Weights of a small mixture-of-experts language model, trained from scratch on English Wikipedia: 8 layers, 2 picks a token.
Below are experts of layer 5 (counted from 0) of a mixture-of-experts language model. Rows are named router (the router's row for the expert) and show model dimensions 128-191. Each number is 128 + 24 x the weight over its row's rms, rounded and kept within 0 to 255.
After each expert's rows: "mostly gets" lists some tokens that are sent to it at least half of the time; "gets" lists some tokens that make up at least twice as much of what it gets as of all text. This comes from a sample of Wikipedia text that the model never trained on. Tokens count by the router's weight.

# expert 14
router [ 85  99 131 155 150 122 148 141 146  99 150 132 124 137 131 107 139  93 120 160 114 130 173 111 142 145 161 115 111 130 126 132 170 122 134 110 123 112 125 125 130 168 132 106 147 177 134 135 137 113 131 165 102 125  98 110 109 136 138 133 162 118 123  93]
mostly gets: " John", " William", " David", " George", " Robert", "ford"
gets: "e", "y", "o", "a", "on", "n"

# expert 10
router [126  96 145 104 161 156 209 131 140 131 112 143 111 132 152 107 104 156 149 108 117 175 162  88 127 133 137 127 112 142 142 129  81 129 136  71 149 125 121 120 111 167 155 147 109 168 138 113 126 151 163 157 149 124  91  94 120 127 122 153 174  97 126 138]
mostly gets: "ya", "ka", "u", "ja", "ik", "z"
gets: "-", "a", "i", "k", "u", "o"

# expert 30
router [127 127 104 118 117 128 154 114 100 124  95  99 129 160 148 129 160 178 130 138 154 142 132 117 159 146  89  94  91 176 150 115 155  91 127 123 153 110 121 145 129 181 125 159 145 116  88 136 118 128 127 136 138 112 127 130 136  94 142 142 102 183 132 159]
mostly gets: "vi", "mi", "di", "ci", " pro", "gi"
gets: "-", "–", "r", "mi", "di", "vi"

# expert 7
router [138 125  93 161 120 107  85 110 112 108 129 115 110 110 173 155 173  94 120 120 131 120 125 150 125 139 151 134 122 167 127 122 163 181 131 112  89 143 157  74 110 113 113 107 108 175 139  96  77 139  98 127 111 141 131 163  92 170  96 111 143  93 142 108]
mostly gets: "\"", ")", "”", "]", ".", "?"
gets: ")", ".", ",", "\"", "us", "]"

# expert 17
router [151 113  86 113 144  79 156 145 123  98  90 125 127 131  93 117 118 108  97 110 110 171 129 140 152 123 155 141 100  98 139 121 127 119 152 143 176 118 166 114 132 133 122 138 165 136 144  77 151 107 137  92  92 124 139 111 146 107 101 102 107 141 150 162]
mostly gets: " September", " February", " November", " October", " July", " April"
gets: " of", " in", ",", "–", " to", " on"

# expert 31
router [123 154 120 136  97 126 137  79 166 160 145  82 112 121 181 126 133 129 153 134 130  87 148 102  92 138 130 126 120 134 136 149 104  87 118  84 151 151  77 105 146 115 126 112 104  85  95 149 120 152 158 135 109 122  90 124 177 162 106 127  98  97 114 131]
mostly gets: " Dr", "qu", "p", " Fr", " cr", "ill"
gets: "p", "t", "n", "d", "f", "it"

# expert 22
router [115 160  95 106 128 133 104 168 170 131 172 165 132 142 121 146 112 132 130 139 131  85 130 153 111 128 110 150 149 129  83 117  90 121  91 119 131 133 141 137 136 147 121  99 142 182 156 162 139 175  98  66 157 129 152 131 120  89 139  92 103 132 122 126]
mostly gets: " has", " have", " more", " only", " most", " many"
gets: "ly", " a", "al", " has", " had", " also"

# expert 1
router [192 129 128 116 111 152 112 102 130 107  96 105  94 112 124 122 127 151 111 135 145 130 149 133 139 104 111 143 144 144 141 136 124 115 135 160 127 115 133  86 133 100 151 110 107 114 126 168 115 124 137  79 127 160 165 161 129 117  61 148 143 131 117 165]
mostly gets: " (", " ", "St", " United", "fl", "("
gets: " (", "e", "–", "c", " United", " "

# expert 13
router [109 119 141 113 115 152  98  89 128 156 123 148 106 144  86 121 118  91 136 121 148 129 173 129 121 116 131 138 110  98 130 138  56 122 140 134 148 109 135 135 127 101  94  90 171 106 114 119 117 115  85 138 138 171 147 152 128 146 110 146 154 105  69 122]
mostly gets: "'", " t", " l", " h", " g", " s"
gets: "'", " t", " h", " l", " s", " g"

# expert 15
router [121 149 114 140 147 126 128 133  74 162  63 138 131  72  84 155 127 107 140 105 108 120 141  86 130 128 158 131 173 101 175 140 124 112 172 179  97 150 159 146 129 103 175  93 124 164 128  94 150 109 154  90 121 129 116 111 125 107 112 125 139 106 116 161]
mostly gets: "°", " $", "′", " km", "″", " ft"
gets: ":", ".", "°", "{", ",", "′"

# expert 29
router [117 144 155 164 135 142 162 137 118 113 112 171 112 103  67 141 106  77 119 120 128 100 127 147 105 106 163 122 150 113 103 160 156 170 104 146 130 153  96 112 147 115 130 170 157 122 112  93  83 165 151 127 141 137 129 153 145 158 139 108 141 145 150  97]
mostly gets: " School", " government", " series", " population", " school", " research"
gets: "s", "ation", "ion", "ment", "y", "ity"

# expert 24
router [139 120 150 117 106 132  88 135 150 131 159 143  99 126 156 131 115  86 149  89 171 139 111 111 113 113 130 146 142 145 135 155 153  77 165  82 109  91 176 123  96 129  87 165  97 121 139 138 113 135 130  89 186 101 143 122 148 106 100  77 101 120 112 103]
mostly gets: " but", " Best", " Nominated", " because", " Outstanding", " how"
gets: ".", ",", ";", ":", " and", " The"